From a checkpoint of a small mixture-of-experts model trained on Wikipedia.
Size: 13 layers, 38.3M parameters.
Experts: 8 picks a token, a shared expert of 64 neurons.
Training: a variant of Adam for the experts, 466M tokens, 7113 steps.
Below are experts of layer 6 (counted from 0) of a mixture-of-experts language model. Rows are named router (the router's row for the expert), gate (a neuron's input weights, with its number), up (a neuron's input weights, with its number) and show model dimensions 0-159. Each number is 50 + 15 x the weight over its row's rms, rounded and kept within 0 to 99.
After each expert's rows: "gets" lists some tokens that make up at least twice as much of what it gets as of all text; "comes after" lists some tokens at least twice as common just before its tokens as in all text. This comes from a sample of Wikipedia text that the model never trained on. Tokens count by the router's weight.

# expert 95
router:57 49 55 63 64 45 29 26 62 58 66 30 32 49 68 69 71 56 51 33 52 17 30 76 55 58 30 59 62 52 19 47 54 47 27 57 55 33 31 43 37 64 27 32 35 38 38 67 36 46 50 50 59 69 30 31 77 42 31 34 38 49 68 61 68 46 64 49 53 62 36 48 61 41 28 27 36 35 43 47 38 30 63 49 54 59 41 52 26 52 80 44 46 53 67 51 57 71 64 56 56 34 34 68 18 64 45 55 79 60 72 50 46 43 29 44 60 28 55 35 67 20 46 48 73 67 27 31 38 39 32 46 84 27 55 33 40 60 83 22 53 51 57 44 44 32 50 38 58 40 82 54 69 62 36 54 57 50 45 55
gate0:55 59 37 64 51 54 45 54 56 47 47 49 47 86 66 53 76 26 81 58 62 57 82 60 39 60 56 52 61 46 25 47 56 58 30 38 91 37 43 52 64 46 72 17 55 62 46 50 48 37 78 69 43 52 57 76 75 58 35 39 28 67 46 17 40 52 49 58 59 24 50 50 42 31 66 65 65 63 74 74 50 36 49 36 58 59 36 62 21 39 62 63 47 56 58 39 55 58 48 52 42 52 61 57 60 58 27 19 46 79 48 58 31 78 69 42 22 58 62 41 49 43 10 30 40 64 48 46 43 50 50 26 52 46 73 70 55 44 72 53 60 54 53 52 43 50 76 36 34 65 29 84 45 49 28 54 58 51 64 59
up0:50 18 58 49 27 38 54 72 26 64 58 30 58 09 52 39 54 35 54 31 65 45 27 39 44 68 61 42 67 43 87 76 33 64 39 53 49 43 56 45 58 24 71 55 37 51 28 43 28 56 47 40 66 56 73 58 46 35 53 53 44 34 44 63 46 66 63 52 64 47 64 50 28 42 31 60 29 28 48 43 71 61 54 51 78 28 72 33 30 26 54 49 43 65 44 64 44 51 63 46 49 50 25 66 39 51 63 65 53 38 66 58 53 54 52 58 73 31 47 29 60 57 54 70 56 35 56 00 64 64 86 44 21 44 23 44 57 38 31 68 55 52 44 51 57 56 48 35 41 50 71 31 58 45 64 44 58 25 37 73
gets: "the ", "of ", "in ", "on ", "with ", "for "
comes after: "ed ", "ated ", "ation ", "to ", "on ", "ing "

# expert 163
router:55 58 42 63 46 43 09 25 35 69 68 66 42 70 78 52 56 44 33 51 59 21 29 62 43 68 27 45 64 61 36 53 38 67 56 87 42 50 46 31 52 59 36 21 58 66 20 44 40 58 31 72 60 71 62 38 47 51 54 33 58 51 49 73 46 45 45 68 39 51 57 41 63 25 49 13 39 47 33 55 35 41 43 50 40 44 35 44 52 61 74 41 38 79 78 61 55 57 55 66 71 54 30 54 27 51 48 65 65 59 55 51 30 40 31 43 61 20 63 32 65 45 43 50 64 53 36 56 53 30 38 20 56 08 58 26 22 51 55 23 71 43 54 40 50 25 51 59 67 73 47 52 57 49 63 54 45 52 42 62
gate0:67 37 69 61 56 62 42 55 48 63 32 23 40 38 37 52 53 74 47 45 57 53 45 47 54 74 54 47 47 63 40 45 48 39 46 41 48 45 48 49 56 39 93 48 50 59 43 60 63 19 84 04 55 45 71 63 55 63 47 46 25 38 56 29 64 59 56 68 53 59 45 35 43 39 23 67 47 43 83 61 37 77 36 01 70 71 50 38 48 64 47 42 41 63 59 45 46 50 70 61 70 48 40 40 53 33 51 53 56 54 10 44 37 77 34 67 44 45 63 39 48 78 34 81 72 44 41 61 69 50 51 46 46 39 48 35 50 22 46 72 74 53 29 52 70 71 57 24 41 40 62 60 49 47 37 29 49 67 35 54
up0:34 60 19 25 29 46 36 52 63 36 28 73 61 53 58 55 56 41 32 41 49 46 68 45 48 54 65 25 29 45 54 64 60 48 40 30 52 47 56 56 46 60 26 47 51 32 53 61 55 81 14 79 65 66 31 68 45 41 52 48 71 78 58 59 23 61 71 51 55 52 37 66 46 52 48 30 43 42 25 41 44 50 49 94 52 65 43 51 40 51 52 62 58 77 52 85 71 53 21 62 43 65 56 55 58 76 53 35 57 52 80 44 69 26 57 28 65 45 47 63 53 38 64 52 40 67 41 65 50 49 61 40 67 47 48 70 40 66 43 23 56 45 69 40 43 54 17 69 62 61 23 56 33 58 32 69 71 34 57 27
gets: "\n", "\n\n", "- ", "| ", ": ", "= "
comes after: "|", "\n", ")", "==", ".", "\n\n"

# expert 189
router:64 41 47 52 37 28 42 59 60 75 56 57 55 50 60 66 66 41 52 30 63 41 55 71 62 78 43 37 79 60 45 54 52 53 43 69 43 37 33 62 49 56 59 51 48 57 12 50 33 46 27 68 64 82 38 34 46 38 45 48 56 53 50 40 50 37 68 65 49 46 55 63 44 17 54 25 61 54 26 65 57 64 40 44 58 42 31 42 53 58 76 39 37 85 92 56 36 66 55 62 61 43 34 44 01 47 46 42 61 48 63 53 41 27 44 44 45 55 72 33 61 42 67 48 56 41 03 47 55 44 60 60 59 37 75 41 03 51 52 36 58 47 34 25 54 44 51 49 83 49 66 58 53 48 55 68 59 57 20 51
gate0:77 27 38 47 47 15 50 50 42 59 35 34 31 60 58 30 61 65 60 54 56 36 67 54 75 72 50 60 54 90 49 81 65 49 53 55 31 31 49 61 47 47 36 39 36 48 39 54 39 28 37 36 51 73 28 55 57 33 66 57 41 99 63 60 48 56 64 56 64 32 57 59 59 51 34 36 57 77 27 62 58 43 44 43 48 55 40 57 69 62 88 67 36 67 41 56 72 57 40 43 64 23 35 53 50 41 58 50 54 75 39 61 51 48 48 18 66 20 47 49 70 70 59 37 40 47 40 52 44 32 42 58 41 38 48 41 38 72 32 57 44 74 23 26 39 60 63 40 50 51 26 63 40 36 42 70 58 48 39 27
up0:42 69 39 64 77 26 63 47 33 86 56 59 61 44 47 77 35 61 48 47 55 71 40 63 35 49 42 48 55 42 45 38 52 54 62 14 69 63 28 45 30 80 65 47 44 36 63 50 49 37 57 54 49 61 63 39 63 70 55 40 60 26 57 75 59 71 52 45 72 51 59 42 50 69 49 51 40 57 63 54 38 51 80 66 63 56 28 32 45 41 69 52 47 43 20 35 20 57 68 34 66 57 65 21 57 37 63 38 50 48 65 59 38 70 65 63 38 70 37 24 25 42 54 58 49 58 47 41 54 76 17 38 39 52 37 57 85 27 49 59 21 59 30 66 70 66 52 33 52 38 58 54 32 64 26 56 21 69 32 41
gets: "es", "us", "al", "ic", "ar", "ac"
comes after: "T", "S", "s", "t", "M", "H"

# expert 171
router:67 60 63 78 63 27 37 46 36 69 60 61 45 57 57 65 62 45 46 23 51 51 42 77 61 66 43 38 59 51 31 45 47 73 39 66 66 33 23 50 44 65 52 48 42 35 30 53 23 32 39 41 61 71 60 50 61 40 36 40 53 52 53 52 53 63 65 41 55 42 56 23 63 27 49 24 46 36 23 50 39 66 68 43 62 72 54 42 32 62 58 40 56 65 87 56 44 81 76 70 61 44 48 44 13 50 42 50 77 66 68 69 50 66 47 52 39 56 76 27 53 45 44 80 71 63 29 66 37 43 50 33 58 00 68 57 32 45 51 22 77 43 59 65 67 40 53 34 53 42 49 49 55 58 43 28 44 60 43 38
gate0:44 50 35 23 60 35 36 55 37 50 76 52 70 50 56 59 47 66 23 44 41 52 22 76 65 56 47 77 47 89 53 53 46 43 57 30 30 38 74 38 45 52 21 60 74 47 72 43 41 52 52 61 67 59 55 46 49 51 38 41 54 63 64 64 68 41 32 67 47 71 35 19 44 35 28 29 59 63 74 52 36 35 25 55 34 34 37 65 51 71 50 46 62 51 67 37 52 53 30 46 60 61 23 56 49 50 30 63 27 70 33 48 28 47 25 51 36 45 54 63 55 51 45 58 42 24 43 99 41 38 48 45 70 34 77 56 41 50 65 58 69 57 32 60 67 57 62 32 38 44 22 27 62 30 47 42 61 55 52 31
up0:49 47 36 31 52 65 46 41 43 19 67 30 53 54 50 51 40 54 68 50 46 37 62 64 58 63 63 28 37 40 38 41 77 48 37 72 55 46 50 58 50 78 75 53 53 44 51 50 67 65 62 32 43 27 59 47 53 86 60 75 65 52 23 60 38 56 51 37 27 44 39 59 55 22 28 46 52 45 82 50 29 73 21 71 23 34 32 57 74 56 46 60 72 25 52 61 44 48 75 59 22 52 18 42 67 38 56 69 82 56 60 54 36 50 58 45 46 32 65 44 56 39 42 16 34 53 53 38 31 51 41 27 65 64 56 36 52 33 72 62 55 43 43 51 32 36 43 60 33 47 31 35 68 54 52 84 67 49 49 20
gets: "| ", "- ", "% ", "; ", "|", "\n"
comes after: "% ", "\n", ") ", "0 ", " ", "1 "

# expert 192
router:34 57 37 51 54 00 43 15 50 54 79 62 52 52 58 75 73 67 61 49 36 33 50 59 45 61 44 39 49 54 47 16 48 47 20 62 52 57 45 64 34 32 60 36 46 41 54 70 50 40 50 60 58 56 63 49 46 52 46 35 53 51 46 70 55 41 76 60 53 71 31 55 51 39 42 20 68 24 39 40 26 41 53 58 34 39 28 30 34 51 69 40 44 60 82 60 47 63 69 56 57 55 23 46 03 65 55 59 70 61 61 74 49 68 45 51 61 44 71 41 58 49 40 43 50 50 18 50 32 44 63 31 54 16 40 33 29 49 66 36 67 54 53 34 40 32 35 30 56 56 72 35 70 64 48 67 53 40 63 48
gate0:46 43 13 56 38 51 49 46 62 32 28 55 20 33 44 60 80 66 60 52 46 52 29 34 41 75 56 27 41 24 25 64 61 39 38 80 56 51 40 69 56 71 62 58 29 39 50 79 59 52 45 65 38 54 65 61 51 36 47 53 70 45 53 41 53 64 66 36 33 40 39 39 45 44 23 46 54 44 53 45 39 40 27 74 75 53 38 34 34 61 74 43 40 51 46 38 27 62 44 36 59 58 33 28 60 39 54 64 67 47 27 35 86 74 45 59 38 62 52 64 41 28 63 19 46 53 54 26 43 66 84 54 45 46 44 21 51 58 68 41 30 43 52 67 53 76 21 26 46 32 73 43 55 60 71 54 67 38 32 52
up0:62 72 78 56 64 55 49 55 32 44 73 62 50 64 48 43 56 34 45 61 63 79 42 55 51 27 60 63 43 71 57 44 48 58 58 37 40 41 67 40 32 21 42 51 75 54 51 45 56 66 46 22 68 37 58 34 42 52 46 61 51 52 66 51 75 26 57 56 66 54 67 52 82 64 49 50 59 63 61 40 58 74 99 34 29 63 32 43 50 65 38 71 51 53 59 39 71 35 25 37 62 63 49 70 43 57 51 43 18 42 65 63 57 37 51 35 52 18 45 67 52 63 54 73 58 54 49 66 51 39 21 53 52 62 60 72 68 52 49 51 87 43 39 52 35 53 86 82 43 57 26 72 32 13 56 56 39 51 67 34
gets: "% ", "9 ", "7 ", "8 ", "3 ", "1 "
comes after: ".", "| ", "–", "8", "5", "9"

# expert 134
router:51 62 55 46 51 04 49 15 59 59 75 64 63 57 69 62 58 34 61 58 39 37 43 59 52 84 39 52 64 71 35 44 30 52 22 80 38 60 42 48 32 53 57 55 39 52 48 44 50 27 62 53 79 53 46 35 47 54 46 18 45 60 45 61 55 38 65 80 44 51 34 54 75 32 39 24 49 32 39 22 51 58 50 39 50 62 41 28 33 72 72 48 42 67 77 70 54 67 69 71 64 38 36 65 19 46 50 58 49 45 72 53 43 52 53 43 67 45 63 21 66 44 42 50 51 48 11 49 20 33 60 55 49 16 40 37 29 51 70 43 54 43 51 29 62 41 28 46 53 50 71 37 70 65 32 49 45 36 48 40
gate0:48 72 56 31 29 63 49 47 29 37 57 46 64 56 41 68 31 54 05 36 65 30 58 44 52 43 69 63 59 67 53 62 50 57 47 36 52 60 54 36 68 82 50 72 38 62 46 35 65 40 42 57 62 56 39 32 52 63 57 71 54 72 51 28 52 57 58 64 49 41 53 37 67 55 49 49 48 50 78 52 72 38 78 64 49 66 16 36 65 46 49 39 20 34 47 79 51 71 24 55 50 47 82 52 61 64 51 77 44 35 54 56 35 76 60 37 73 71 62 67 50 65 49 62 39 62 44 69 39 60 42 26 61 50 33 89 45 74 48 39 68 41 69 46 26 42 37 41 55 29 57 49 64 41 45 48 94 72 38 41
up0:66 22 59 59 45 37 56 55 99 36 33 84 29 59 58 44 44 36 66 57 39 42 47 58 32 49 34 42 45 23 42 63 29 44 57 50 34 63 32 54 34 49 49 48 46 45 53 60 33 65 28 40 06 50 60 76 47 23 43 34 59 59 39 40 39 59 34 57 38 38 60 51 40 43 62 48 75 58 43 32 44 40 48 46 70 55 71 30 49 38 27 30 63 68 62 47 76 25 79 57 50 63 55 49 21 71 46 28 35 40 60 65 84 45 53 44 47 57 26 51 46 41 60 23 61 59 63 27 60 68 72 43 31 56 37 38 61 63 65 58 34 24 37 48 32 38 63 28 51 56 63 55 41 46 36 50 30 63 67 66
gets: "1 ", "2 ", "0 ", "3 ", "4 ", "5 "
comes after: "| ", "–", "-", "201", "200", "."

# expert 90
router:61 65 62 53 47 24 22 53 47 70 53 67 40 59 68 68 59 44 53 31 52 30 35 61 73 80 44 53 73 55 39 46 46 69 42 69 39 60 31 45 53 49 33 39 52 47 32 54 33 45 42 51 83 52 47 54 56 46 42 32 72 50 29 58 54 44 63 89 57 72 47 23 68 25 58 36 43 39 25 49 42 63 35 44 62 42 32 37 38 61 52 40 23 60 83 60 53 65 51 53 47 34 27 79 22 62 60 44 81 56 60 43 50 43 52 29 64 31 63 55 79 47 44 42 72 66 21 58 18 38 69 49 73 18 45 50 31 68 23 41 65 43 58 50 38 20 41 39 62 70 60 58 53 55 54 43 54 41 35 50
gate0:45 69 13 64 37 29 25 48 38 54 40 48 37 36 76 67 43 62 24 43 67 33 54 61 38 56 36 49 44 48 34 62 55 66 26 62 66 66 36 40 37 46 55 39 50 48 22 70 45 44 44 40 32 64 32 49 74 77 49 56 51 43 32 45 59 50 69 56 30 59 42 46 49 46 51 30 39 48 47 59 58 34 66 56 79 50 44 77 16 41 53 29 29 65 77 39 30 33 38 36 74 52 46 65 42 54 74 27 74 55 27 41 54 77 37 51 41 57 62 44 65 49 27 76 74 50 49 59 35 40 11 35 45 23 47 50 33 53 32 57 66 74 68 50 75 34 34 28 45 51 58 41 51 68 25 71 49 54 53 65
up0:40 62 43 47 50 28 50 59 49 43 68 65 81 71 45 50 54 64 51 60 56 58 34 56 58 60 55 73 56 51 76 24 62 61 66 54 59 23 66 47 44 59 45 61 41 53 76 45 47 63 48 58 64 50 55 56 45 78 58 59 46 69 32 67 59 31 69 13 54 62 30 55 51 40 71 52 43 44 47 46 75 29 41 81 37 61 41 45 53 36 40 70 72 39 46 25 61 40 55 28 47 40 23 54 55 57 59 42 61 74 35 34 83 66 53 52 69 64 55 23 86 69 69 62 47 38 49 64 49 74 38 65 39 50 66 72 41 71 04 55 21 41 40 51 63 66 19 22 34 42 60 57 71 54 55 45 66 44 62 59
gets: "T", "E", "D", "N ", "K", "er "
comes after: "(", ": ", "″", "of ", "in ", "U"

# expert 43
router:62 70 58 71 53 20 31 33 45 44 71 46 36 48 67 72 42 46 35 28 58 39 46 72 54 58 33 44 45 42 32 58 33 55 44 63 40 41 22 37 32 60 44 53 33 81 28 61 37 33 40 58 66 58 36 14 57 57 44 26 61 48 62 48 60 51 63 66 54 49 44 60 68 33 56 37 32 39 32 44 36 50 30 62 46 67 34 47 42 49 58 51 46 72 70 47 62 66 54 66 51 69 41 54 17 57 57 47 62 73 71 59 58 35 12 40 52 25 69 45 86 34 41 65 81 64 25 59 38 41 56 41 75 26 32 56 38 65 80 19 60 33 49 48 30 28 43 33 67 50 61 36 71 69 46 53 56 56 52 44
gate0:37 59 28 26 77 53 44 43 55 60 42 40 73 52 51 80 65 31 52 49 79 26 47 32 48 60 61 48 41 59 51 37 51 50 42 47 31 70 34 25 62 48 60 43 57 47 36 55 78 62 47 54 45 46 35 44 33 44 60 69 49 51 57 25 67 23 45 68 67 51 36 36 50 41 45 59 56 60 44 29 23 39 18 69 64 58 66 72 48 81 63 51 29 68 42 68 51 26 15 49 45 59 36 36 47 62 36 66 44 78 23 60 74 65 21 51 42 37 58 68 76 51 57 50 43 60 51 41 87 48 46 48 83 39 34 53 55 49 65 59 83 65 69 40 30 65 67 57 19 45 56 40 56 64 61 57 49 29 52 35
up0:62 69 68 65 23 35 75 42 44 60 47 76 65 56 68 33 26 67 55 61 22 42 52 58 73 46 43 79 49 52 43 67 50 57 50 76 63 48 51 42 63 41 23 60 43 45 86 37 60 29 46 48 58 59 86 68 50 51 61 73 62 61 46 30 54 34 30 67 44 71 72 31 31 47 64 54 44 25 61 59 66 45 39 62 58 38 30 41 38 51 50 34 44 37 55 39 43 67 65 55 66 47 68 69 69 61 23 32 49 66 64 60 33 76 87 30 63 67 32 47 35 45 39 42 68 63 49 66 51 28 57 37 27 50 51 55 44 51 42 40 51 47 99 56 58 42 46 63 46 59 35 73 44 39 40 29 60 64 46 58
gets: "in ", "on ", "from ", "between ", "about ", "both "
comes after: "ed ", "s ", ", ", "es ", "ing ", "is "

# expert 37
router:43 49 33 50 60 31 28 40 47 64 86 63 25 51 72 50 65 40 46 58 59 11 40 65 45 87 37 43 61 57 44 59 31 63 36 77 37 45 17 55 56 51 46 60 49 55 20 48 16 49 40 62 56 63 51 48 46 68 48 26 59 48 58 63 49 51 57 74 48 45 61 38 54 21 41 41 43 38 34 28 41 62 56 50 53 80 46 32 41 56 70 58 53 72 78 39 56 59 62 58 53 58 42 50 39 50 39 52 78 59 51 48 39 53 46 40 63 33 62 32 63 43 38 46 70 45 38 31 44 63 61 38 52 01 55 39 14 65 71 25 55 43 51 41 46 20 23 33 73 52 47 49 71 66 55 37 25 69 33 56
gate0:38 41 67 51 54 35 49 36 52 12 38 40 85 75 60 47 49 43 48 48 49 14 12 67 38 44 44 54 63 50 70 39 36 46 44 61 72 57 61 33 59 60 46 48 48 59 61 41 49 44 31 22 66 37 42 52 45 38 64 38 59 49 50 26 55 30 68 53 51 43 43 42 25 48 58 44 45 53 59 33 56 63 44 56 37 49 70 44 60 45 71 69 42 45 56 60 34 38 78 37 11 42 46 68 45 57 33 50 20 65 48 75 42 55 50 49 61 44 42 56 44 26 58 36 62 53 58 44 55 52 45 48 50 28 87 89 40 38 60 82 33 42 34 57 64 46 67 05 61 33 43 19 41 52 53 28 19 29 48 72
up0:41 56 47 28 41 57 46 56 63 62 55 52 35 19 60 66 65 77 39 36 44 62 58 40 65 38 67 48 53 64 26 44 63 39 51 44 42 31 36 56 53 25 76 75 36 56 68 52 64 42 45 54 53 52 72 65 70 57 33 53 52 70 68 84 51 52 28 81 52 65 30 78 64 68 39 44 49 55 34 70 57 40 41 56 47 68 32 55 39 64 40 40 20 43 35 21 87 45 56 51 88 43 56 29 49 49 72 50 44 45 51 28 51 58 41 51 53 35 47 65 53 73 72 65 19 53 48 70 43 69 46 43 53 53 22 06 37 67 41 57 51 77 71 36 25 49 44 55 52 67 66 58 50 71 57 66 62 52 52 26
gets: ", ", "\n", "–", "| ", "– ", "- "
comes after: "0", ")", "6", "1", "3", "8"

# expert 173
router:48 39 38 65 53 36 22 44 52 70 68 60 52 79 87 55 70 32 38 52 57 32 27 61 51 80 43 59 67 54 39 44 33 66 46 63 41 56 29 55 46 39 63 37 75 45 21 42 46 57 41 54 65 74 37 30 64 29 48 07 52 46 20 41 57 42 69 66 37 44 52 44 63 25 37 20 35 44 50 38 39 64 43 41 37 68 37 42 27 49 82 37 46 51 63 57 58 53 45 46 58 47 23 50 27 49 39 71 56 57 42 55 46 60 53 45 70 42 57 38 57 55 35 55 73 54 31 46 62 54 63 42 53 14 75 33 05 67 45 37 60 43 42 31 33 21 35 40 77 48 67 39 54 51 59 50 34 47 41 68
gate0:26 58 37 65 37 50 34 49 44 35 52 74 23 69 72 58 54 49 49 57 49 36 34 42 74 47 68 59 42 46 42 59 51 82 47 82 74 24 28 36 73 40 36 28 50 52 44 43 55 57 46 57 45 48 64 25 75 57 63 27 66 58 55 60 73 51 28 76 51 53 47 71 44 52 48 26 45 22 54 63 65 49 39 61 46 59 56 64 38 51 41 47 14 54 36 36 63 82 53 53 52 41 17 61 67 37 53 51 92 51 57 39 46 34 61 24 58 49 39 61 49 32 44 67 46 54 43 50 68 58 51 96 44 48 65 33 41 65 54 46 65 49 52 76 53 48 87 34 64 48 45 44 35 56 53 75 47 84 42 39
up0:46 31 33 44 21 56 42 65 53 18 30 61 62 74 76 47 46 29 53 50 62 43 27 48 51 33 64 48 46 58 57 59 32 65 48 67 54 34 43 24 76 32 46 54 47 54 37 44 50 67 45 41 66 49 80 46 56 61 37 50 68 50 54 55 66 17 23 52 50 54 52 81 48 51 62 27 32 04 73 23 39 54 39 73 35 65 44 40 39 47 49 45 34 41 38 51 67 47 50 48 59 26 28 62 62 47 48 69 79 49 43 22 56 59 55 37 45 47 49 75 27 46 37 45 36 43 54 45 69 61 51 76 39 56 69 49 30 71 45 16 71 44 42 65 45 61 59 32 59 19 44 47 28 68 45 53 25 55 27 30
gets: "\"", ", ", "0", "–", "9", "4"
comes after: "201", "200", "202", "199", "0", "198"

# expert 231
router:67 48 62 53 56 33 00 27 55 50 62 44 52 35 73 67 44 53 42 30 50 37 42 79 51 64 35 43 57 46 61 54 46 66 50 81 58 39 43 37 53 49 55 41 68 49 32 55 41 40 15 54 87 50 59 51 62 57 46 45 43 57 49 44 47 46 52 61 32 55 35 29 53 22 50 18 47 45 51 49 38 52 22 62 39 68 52 52 50 51 81 63 46 49 72 48 36 54 77 69 50 25 31 61 32 55 58 49 70 66 77 70 49 32 36 52 52 43 60 23 91 35 35 37 53 64 38 68 26 51 41 36 47 00 56 40 11 35 56 50 61 43 69 38 56 51 57 55 55 61 58 38 74 57 52 36 49 58 40 63
gate0:45 50 65 54 30 44 41 40 49 29 38 31 61 46 45 65 62 56 76 29 51 70 35 38 34 48 62 39 95 49 51 18 86 35 56 74 59 22 39 42 67 58 40 32 34 59 69 64 66 49 50 45 48 46 56 65 60 43 46 49 65 51 59 33 52 35 71 56 66 36 55 50 60 45 22 28 33 62 56 52 60 14 91 34 55 46 54 36 55 37 60 45 60 51 62 45 55 42 18 32 27 45 46 59 50 50 31 58 49 89 74 45 56 48 66 47 77 49 69 38 51 35 67 49 47 65 40 59 44 38 90 66 53 55 36 25 41 61 20 62 54 59 23 61 50 51 33 71 46 35 52 48 65 51 36 43 45 74 28 43
up0:73 52 45 41 75 55 46 39 55 50 34 40 58 45 35 49 59 60 81 49 42 62 46 59 41 47 56 41 41 44 70 45 75 15 44 73 47 36 49 67 60 68 68 63 50 48 76 45 58 35 31 12 54 50 81 70 26 67 31 45 52 51 41 49 52 51 58 59 42 61 62 36 75 44 19 53 24 74 37 61 61 43 66 50 52 42 80 35 49 48 59 36 48 38 59 51 44 47 50 48 25 35 29 67 58 77 25 42 68 57 78 44 71 55 49 65 56 38 63 24 56 45 58 20 32 68 48 58 20 65 47 72 31 59 44 55 55 32 48 59 48 37 44 57 83 71 44 66 64 56 41 47 47 72 57 27 55 60 37 01
gets: "- ", "| ", "= ", "==", "The ", "\n"
comes after: "\n", "\n\n", "- ", "|", "Succeeded ", ";"

# expert 88
router:54 40 59 48 49 41 26 19 42 73 63 53 45 50 72 57 44 66 70 35 56 32 49 69 69 72 55 39 66 54 30 63 27 51 40 79 50 50 29 37 41 44 53 32 50 56 22 53 42 49 50 46 75 49 59 52 43 56 60 44 62 32 55 55 55 38 59 57 24 76 50 19 52 31 53 20 48 40 40 54 36 44 33 49 66 66 35 62 37 51 55 55 24 73 68 57 52 70 72 59 50 56 19 49 27 36 62 72 82 49 53 71 28 45 30 43 54 42 65 30 84 33 27 60 60 48 19 69 28 30 41 25 59 12 43 42 28 34 71 54 70 48 54 52 36 19 35 40 52 63 53 53 68 56 52 57 52 56 39 38
gate0:52 55 61 81 66 56 64 63 62 52 51 71 45 54 63 40 46 63 54 49 38 55 41 70 79 57 41 43 81 38 49 61 53 60 73 32 70 73 32 47 18 84 42 34 43 49 50 54 34 64 63 34 51 46 59 33 52 70 47 55 47 54 30 46 27 50 57 77 51 53 46 45 38 55 47 37 72 76 39 50 64 48 52 46 61 15 45 46 40 43 33 51 21 43 71 42 49 69 56 43 49 75 45 53 55 66 65 71 25 57 39 64 23 20 44 67 52 58 56 67 27 38 65 50 79 40 64 38 57 60 42 52 46 56 60 93 46 38 43 70 33 51 19 79 55 67 56 41 55 16 53 68 69 67 38 33 62 70 24 44
up0:33 57 32 49 48 46 49 19 48 41 69 63 37 53 64 55 48 49 38 58 46 49 18 63 51 56 76 61 69 44 36 42 59 58 44 13 21 50 60 53 44 58 53 65 41 58 46 20 51 56 51 51 30 50 64 63 51 73 48 51 03 22 73 51 54 64 55 27 45 30 15 64 58 53 48 52 31 62 74 57 71 85 25 40 46 59 49 40 50 55 39 72 56 53 63 04 70 42 65 36 58 74 57 59 56 67 57 39 56 47 36 43 43 38 50 49 47 35 38 21 50 62 22 50 51 63 55 62 66 88 56 69 63 50 50 64 62 56 59 77 70 38 32 55 49 57 59 48 68 66 61 69 53 69 59 44 60 34 79 48
gets: ": ", "- ", "\n", "\n\n", "′", ";"
comes after: "\n", "- ", ")", ";", ": ", "by"

# expert 52
router:29 66 58 53 51 42 26 37 49 54 80 43 55 70 64 65 64 42 65 53 38 29 32 68 77 52 27 48 62 46 31 47 45 48 38 55 33 37 19 39 36 67 54 48 51 61 34 58 45 47 37 67 60 70 34 36 59 49 44 36 49 42 53 47 62 48 58 65 41 60 56 51 54 33 43 42 63 42 21 46 29 43 37 35 43 77 61 37 28 61 47 56 35 71 68 50 63 86 73 63 55 24 35 61 19 63 57 53 73 77 65 48 50 40 43 42 55 23 73 22 76 50 59 59 67 48 33 27 37 64 53 47 71 11 57 42 33 61 75 40 43 41 63 22 71 35 40 37 85 66 74 51 66 65 34 59 42 62 56 52
gate0:65 60 61 68 67 49 60 38 62 45 52 75 51 44 57 41 68 66 53 55 60 98 58 46 74 54 49 28 59 63 58 59 50 34 65 31 46 43 29 54 51 43 36 55 27 68 56 26 31 33 39 31 40 35 55 31 52 86 53 55 43 43 72 56 54 55 77 55 23 52 49 38 45 44 52 76 56 65 73 21 71 47 51 35 70 80 59 46 22 74 31 68 48 48 58 30 51 60 32 34 56 59 58 59 55 42 40 45 31 67 40 50 43 63 64 51 39 35 45 32 37 50 55 57 19 52 46 62 44 32 53 50 40 36 58 66 57 75 23 59 63 48 19 13 69 24 29 57 62 53 59 61 33 42 34 19 28 34 44 67
up0:45 66 22 49 40 60 45 37 36 55 37 43 59 60 67 42 43 03 45 55 58 57 48 55 21 50 62 61 45 43 43 39 39 63 42 66 53 59 63 58 52 35 41 38 47 12 24 55 61 62 71 56 59 13 63 34 63 64 40 63 60 39 66 45 79 46 40 63 32 53 66 64 54 46 32 51 30 38 54 50 46 45 39 28 60 62 24 56 41 45 41 49 52 34 60 41 42 30 68 39 46 68 45 53 61 25 46 65 54 36 43 29 26 53 56 31 73 37 50 49 58 65 44 57 88 42 53 27 42 69 31 82 90 56 42 28 52 57 41 16 51 42 77 70 31 33 13 47 42 42 48 31 37 53 62 26 63 37 38 54
gets: "the ", "in ", "a ", "of ", "at ", "his "
comes after: "in ", "of ", "at ", "for ", "during ", "on "